Weights of a small mixture-of-experts language model, trained from scratch on English Wikipedia.
Training: a variant of SOAP for the experts, 10615 steps.
Below are experts of layer 7 (counted from 0) of a mixture-of-experts language model. Rows are named router (the router's row for the expert), gate (a neuron's input weights, with its number), up (a neuron's input weights, with its number) and show model dimensions 0-255. Each number is 50 + 10 x the weight over its row's rms, rounded and kept within 0 to 99.
Before each expert's rows: "mostly gets" lists some tokens that are sent to it at least half of the time. This comes from a sample of Wikipedia text that the model never trained on.

# expert 13
mostly gets: "ible", "ized", " other", " water", " different", "ious"
router:44 74 52 52 39 52 48 67 48 61 51 44 38 39 54 35 43 57 41 50 48 53 41 43 38 34 60 43 71 52 44 47 67 54 54 40 39 53 61 59 44 47 37 56 38 47 39 30 51 39 54 48 51 48 51 39 38 54 53 50 38 34 34 42 53 55 59 57 40 72 53 52 44 49 43 47 46 54 39 55 56 62 44 70 61 55 46 64 50 40 42 57 58 44 46 51 48 78 36 52 62 42 48 45 61 47 56 39 45 48 53 48 50 47 65 13 28 47 60 52 47 47 52 55 57 39 42 50 42 56 35 40 40 55 34 59 54 43 41 43 35 61 60 56 51 59 46 44 52 47 37 42 70 69 38 46 61 41 44 70 28 51 55 45 59 51 61 40 46 36 53 54 42 44 56 54 41 53 55 72 47 60 38 51 65 62 44 54 40 35 51 47 48 67 49 49 38 26 64 53 46 54 26 63 63 45 66 59 48 44 48 55 72 63 42 63 42 56 63 44 49 64 53 47 57 50 56 41 53 54 42 31 41 54 51 49 47 51 47 74 50 52 62 63 48 46 47 31 49 46 55 46 58 24 36 58
gate3:49 47 55 48 44 34 38 66 45 53 46 56 49 49 54 59 56 52 47 57 54 47 53 68 57 52 65 51 52 53 50 53 45 32 38 37 43 53 57 67 33 54 27 42 54 52 55 35 35 44 50 58 68 46 63 46 67 58 34 70 68 45 41 46 56 27 51 70 47 38 51 51 49 33 50 52 57 40 30 51 47 37 41 43 52 54 43 35 33 45 57 46 38 57 43 44 39 49 52 61 72 54 36 35 50 47 41 34 45 48 50 52 47 49 50 46 47 56 44 70 33 63 47 51 54 46 40 41 39 42 47 47 44 56 77 48 53 62 41 52 52 51 44 51 53 55 45 35 63 26 54 42 55 51 45 54 55 39 37 61 24 46 44 54 73 55 61 41 41 31 50 42 44 64 56 43 58 43 50 54 21 53 42 50 46 46 51 42 50 37 46 48 50 48 41 57 61 36 28 46 58 63 59 44 63 43 51 59 54 46 54 41 40 37 45 32 30 43 53 52 29 41 65 56 64 54 49 54 39 40 31 57 56 41 56 58 46 51 47 56 54 70 62 44 56 42 51 65 40 51 37 38 69 33 59 60
up3:50 47 52 53 45 35 34 69 51 59 49 49 51 52 54 52 49 54 45 50 52 50 60 69 59 52 60 54 58 56 50 51 43 27 42 34 50 53 57 68 45 63 21 46 50 56 48 37 42 50 47 64 70 48 61 46 64 56 33 75 65 45 41 50 59 36 49 71 46 47 52 48 47 34 50 49 58 42 34 47 49 43 40 43 51 58 40 37 32 44 53 47 42 62 40 43 38 54 50 63 72 58 42 31 47 41 46 31 50 47 47 52 40 55 53 47 54 58 55 69 39 64 53 45 51 51 44 45 35 40 49 49 40 52 79 51 57 56 43 49 52 58 47 50 47 57 51 30 60 34 45 36 53 48 40 55 52 35 36 64 28 42 42 54 68 55 58 43 41 36 51 47 48 71 52 41 54 40 52 56 22 58 41 47 47 42 50 36 45 36 52 45 52 52 44 55 68 38 38 44 51 60 51 44 59 46 55 70 60 53 56 41 46 41 46 31 44 43 54 47 30 45 63 55 63 58 50 56 47 40 32 53 48 48 49 56 54 54 54 59 53 70 61 46 59 38 51 68 44 54 42 38 71 28 60 70

# expert 7
mostly gets: " has", " had", " not", " also", " have", " been"
router:33 63 63 44 51 50 43 59 50 54 59 47 54 55 39 38 47 51 46 46 46 58 41 51 27 34 68 60 60 49 49 52 43 40 41 56 36 47 45 50 51 61 43 60 47 59 48 27 55 45 46 59 58 30 57 54 59 51 55 63 47 44 45 36 43 42 66 54 32 81 59 43 42 46 60 52 42 37 67 52 61 44 58 64 49 37 54 62 35 48 37 41 49 60 37 32 48 69 33 38 56 35 50 44 57 45 58 61 47 68 72 41 50 49 70 31 40 39 50 40 34 46 47 56 55 46 54 50 67 47 53 40 56 65 38 52 56 54 42 47 44 52 34 64 49 44 60 46 55 44 45 66 53 64 43 64 56 36 54 53 44 44 72 40 60 36 47 46 52 46 28 66 53 43 50 60 47 51 37 78 54 57 45 44 55 59 50 39 41 42 40 38 55 62 41 65 39 72 48 46 65 45 43 49 57 40 52 68 49 43 46 58 51 61 51 43 49 54 46 57 50 55 43 43 56 60 36 41 45 64 57 26 54 52 57 34 41 36 47 69 61 58 44 59 55 37 65 56 54 50 47 37 50 64 35 42
gate3:69 55 52 40 38 34 39 41 53 39 52 41 59 63 57 49 33 47 50 52 51 48 51 50 51 41 49 61 50 41 43 59 46 44 45 43 43 49 28 50 60 50 50 40 52 61 60 42 39 67 52 38 53 42 64 33 56 51 53 62 70 40 35 36 37 59 40 57 56 41 54 48 61 34 60 31 56 57 49 55 74 44 58 41 53 45 47 54 52 53 47 40 42 35 43 39 32 43 54 48 51 31 24 25 53 61 62 48 53 47 44 58 39 48 38 37 36 55 51 37 39 50 46 51 52 53 37 49 61 61 43 48 42 39 45 43 59 27 39 58 39 48 54 60 60 50 65 64 55 49 54 24 36 53 43 35 61 42 54 34 29 33 48 48 63 46 64 53 57 53 43 71 46 38 49 41 62 44 56 48 69 52 44 53 34 61 62 43 71 50 61 50 39 42 61 48 44 42 56 58 72 48 40 57 66 29 47 55 82 54 36 49 58 50 52 45 56 69 57 59 31 62 45 58 52 62 43 38 49 53 48 54 62 58 59 46 61 42 52 45 44 44 45 52 46 63 55 66 49 59 52 53 46 49 45 55
up3:49 51 50 61 47 56 50 63 55 48 43 60 41 60 47 47 41 42 56 50 65 30 53 52 48 60 37 37 52 36 59 50 43 50 37 47 52 44 40 39 65 44 52 28 60 41 51 37 50 46 51 37 41 64 42 35 52 46 45 55 76 61 77 43 68 38 46 48 46 62 53 65 60 42 46 47 32 44 56 68 73 51 34 61 38 62 61 51 57 55 47 44 44 61 51 51 64 50 40 48 68 63 42 58 65 63 40 55 55 37 66 46 46 53 56 42 39 50 48 42 45 44 48 40 46 42 40 66 57 63 60 30 60 49 47 40 61 41 54 42 63 42 27 54 42 44 47 60 30 27 41 69 57 66 50 52 60 43 48 34 17 48 51 32 49 59 67 44 55 49 55 65 56 51 55 50 67 47 41 58 47 52 74 62 52 64 51 56 46 68 46 61 58 65 46 56 45 64 50 52 47 59 54 39 51 59 56 47 46 57 57 48 61 55 33 78 58 50 40 65 40 55 49 48 46 46 36 51 46 43 46 45 34 47 51 50 49 44 40 32 54 58 56 50 62 55 33 55 42 60 51 62 51 51 48 43

# expert 1
mostly gets: " not", " well", " such", " more", " other", " century"
router:37 57 53 43 43 63 44 52 60 55 46 53 47 47 45 55 52 41 51 60 41 56 45 47 34 31 52 60 62 56 50 55 44 63 34 54 23 51 54 39 35 57 42 61 51 63 43 39 45 46 43 67 58 45 64 37 48 56 42 58 39 46 49 38 41 37 53 70 33 76 66 40 51 55 44 46 41 41 52 56 62 45 51 63 59 55 49 55 53 49 44 52 66 47 45 44 62 69 42 44 42 34 63 43 56 49 49 57 56 53 53 43 48 43 74 30 45 62 47 42 42 54 42 57 41 45 50 48 51 50 46 53 62 64 49 50 54 47 52 52 44 34 38 60 57 52 50 57 46 45 52 50 49 66 29 60 40 48 45 50 59 52 70 40 61 50 67 38 62 42 25 65 37 33 59 48 35 66 31 61 46 61 41 35 55 71 45 58 63 37 41 51 48 59 42 58 54 55 44 41 65 72 27 68 45 60 51 62 54 38 43 60 49 55 34 52 56 58 50 49 42 53 73 57 46 51 62 59 35 47 61 41 36 44 47 35 39 26 48 80 59 54 40 58 51 43 46 45 47 50 57 40 51 53 47 36
gate0:61 45 63 61 35 65 51 56 44 55 50 45 49 44 56 39 49 57 55 27 43 57 46 43 40 45 51 62 58 63 44 49 48 55 22 51 40 50 43 45 54 66 44 47 42 63 37 58 48 49 37 65 58 38 43 45 61 57 49 33 44 53 41 71 55 63 60 49 59 60 62 43 37 44 33 45 44 68 37 57 55 47 34 51 55 38 46 50 52 44 54 53 45 41 52 43 68 32 65 59 51 67 46 48 38 55 48 56 61 50 57 36 85 41 49 43 47 39 50 46 41 44 37 45 60 41 64 45 61 40 53 41 69 41 66 56 54 47 70 49 53 49 42 52 42 50 53 51 46 46 57 71 58 50 49 34 45 60 42 53 53 51 53 52 52 65 55 48 56 41 32 65 38 32 41 41 65 55 41 50 37 48 42 42 51 73 45 52 53 53 42 67 46 42 45 41 58 55 55 40 58 42 45 46 42 53 52 54 68 34 57 40 49 41 39 76 52 44 42 45 38 37 47 62 41 53 33 60 43 35 69 66 26 73 48 61 44 54 36 50 56 44 68 33 47 57 48 49 44 71 43 42 57 40 44 60
up0:45 55 47 43 61 38 47 48 52 54 58 63 40 50 48 63 50 40 39 78 55 40 50 65 50 52 50 42 36 47 57 58 55 42 76 48 57 43 60 62 42 39 60 55 44 42 69 48 43 45 62 35 40 64 60 47 44 37 48 60 51 55 78 21 46 43 44 52 36 32 44 54 56 62 54 51 49 26 66 43 43 52 55 41 58 70 56 56 50 61 59 41 43 51 53 62 38 68 32 35 45 39 58 53 64 37 55 48 33 52 55 59 22 59 52 56 49 64 48 47 63 62 75 44 42 62 42 63 54 59 50 47 35 49 35 58 54 59 25 55 53 50 49 43 50 44 38 58 52 58 40 29 42 60 47 61 51 33 63 50 53 54 43 54 47 46 33 51 43 58 66 42 66 56 58 54 48 38 65 39 72 47 38 57 50 42 43 52 55 44 49 43 47 58 52 63 39 42 55 64 48 63 50 57 48 57 41 34 38 55 45 52 39 62 55 43 48 62 50 56 60 63 51 43 55 50 65 34 50 67 41 37 67 47 47 37 50 45 53 41 39 54 48 60 51 48 51 42 60 26 54 58 52 48 54 49

# expert 21
mostly gets: " fa", " Ma", " |", " Fa", " sign", " Mu"
router:43 62 63 61 42 46 46 51 38 56 47 37 30 51 30 48 51 57 58 73 36 26 50 23 52 51 47 54 76 35 58 61 47 39 48 42 40 39 44 41 48 43 46 55 63 48 55 50 39 44 36 56 52 39 54 42 25 57 50 50 53 46 52 50 30 50 57 67 37 63 51 52 44 56 46 57 45 40 53 53 43 52 59 44 42 52 36 59 43 36 54 57 59 65 55 26 58 57 57 41 52 45 38 63 55 58 50 37 40 44 59 38 73 74 63 53 39 46 50 57 44 72 30 47 46 53 61 53 69 64 48 34 47 56 42 30 37 66 53 54 36 42 52 48 70 59 66 60 48 41 57 48 50 40 38 44 65 50 47 50 42 29 49 37 59 49 54 55 52 41 39 47 42 44 61 37 40 52 49 54 47 71 44 50 54 52 66 59 33 47 63 51 42 52 57 48 42 38 60 49 38 51 36 48 51 50 47 43 52 36 63 33 44 49 61 52 46 41 62 44 69 53 51 61 59 65 70 51 55 49 45 43 46 48 52 53 38 36 52 60 44 50 43 43 37 33 36 62 46 57 50 36 48 61 42 46
gate2:54 52 72 35 48 31 38 40 38 50 43 45 50 54 46 51 57 48 45 51 48 45 58 54 46 49 39 40 46 50 53 52 51 31 39 42 52 36 49 31 70 72 37 64 57 47 57 31 35 48 46 49 54 62 49 52 43 50 35 45 58 58 54 55 36 54 38 45 42 59 51 47 51 50 41 53 55 34 46 52 49 51 53 34 46 53 55 51 52 37 48 58 51 67 43 64 55 48 57 53 56 52 36 39 54 47 26 28 51 54 42 46 50 46 40 45 59 56 45 36 52 53 51 58 59 57 53 70 76 61 55 42 60 46 53 37 34 45 62 73 45 50 32 37 66 59 54 33 47 57 51 50 65 47 50 43 40 46 53 55 61 53 57 60 62 61 43 60 33 54 65 46 49 62 46 43 41 61 47 40 41 27 48 48 48 32 59 52 53 46 48 46 43 44 68 55 36 48 54 49 50 48 45 64 27 57 52 34 59 52 23 60 54 27 56 76 50 48 43 41 56 45 46 38 34 47 42 64 46 49 54 51 50 48 60 29 28 23 31 62 64 41 42 40 77 44 51 57 43 47 52 51 50 62 50 42
up2:51 56 35 49 37 57 57 51 39 49 70 64 38 37 45 50 49 47 48 56 50 49 48 58 32 55 55 48 38 46 78 48 72 45 62 50 36 61 38 55 42 68 41 51 41 62 46 46 57 67 54 39 31 52 37 39 59 44 49 53 53 47 48 49 45 47 54 54 46 45 61 59 48 70 42 60 56 53 54 56 63 57 41 49 57 52 48 56 47 50 51 58 49 53 42 54 44 61 47 38 43 50 43 64 40 49 25 61 46 62 54 50 52 54 45 76 61 40 66 59 41 58 37 55 56 26 49 62 37 69 55 50 44 74 45 52 68 62 48 47 31 59 56 56 36 54 33 35 60 48 43 37 61 56 47 42 51 38 50 54 52 60 51 32 49 35 56 65 52 41 29 48 51 39 51 58 60 49 48 40 51 61 73 46 37 64 44 67 54 47 49 77 51 29 39 65 36 34 59 61 61 52 51 41 54 47 46 51 58 57 55 58 42 34 36 41 69 56 40 53 42 63 50 54 68 36 33 49 57 30 51 51 58 48 37 52 47 59 49 53 35 66 44 29 43 44 52 44 52 59 51 44 49 56 41 54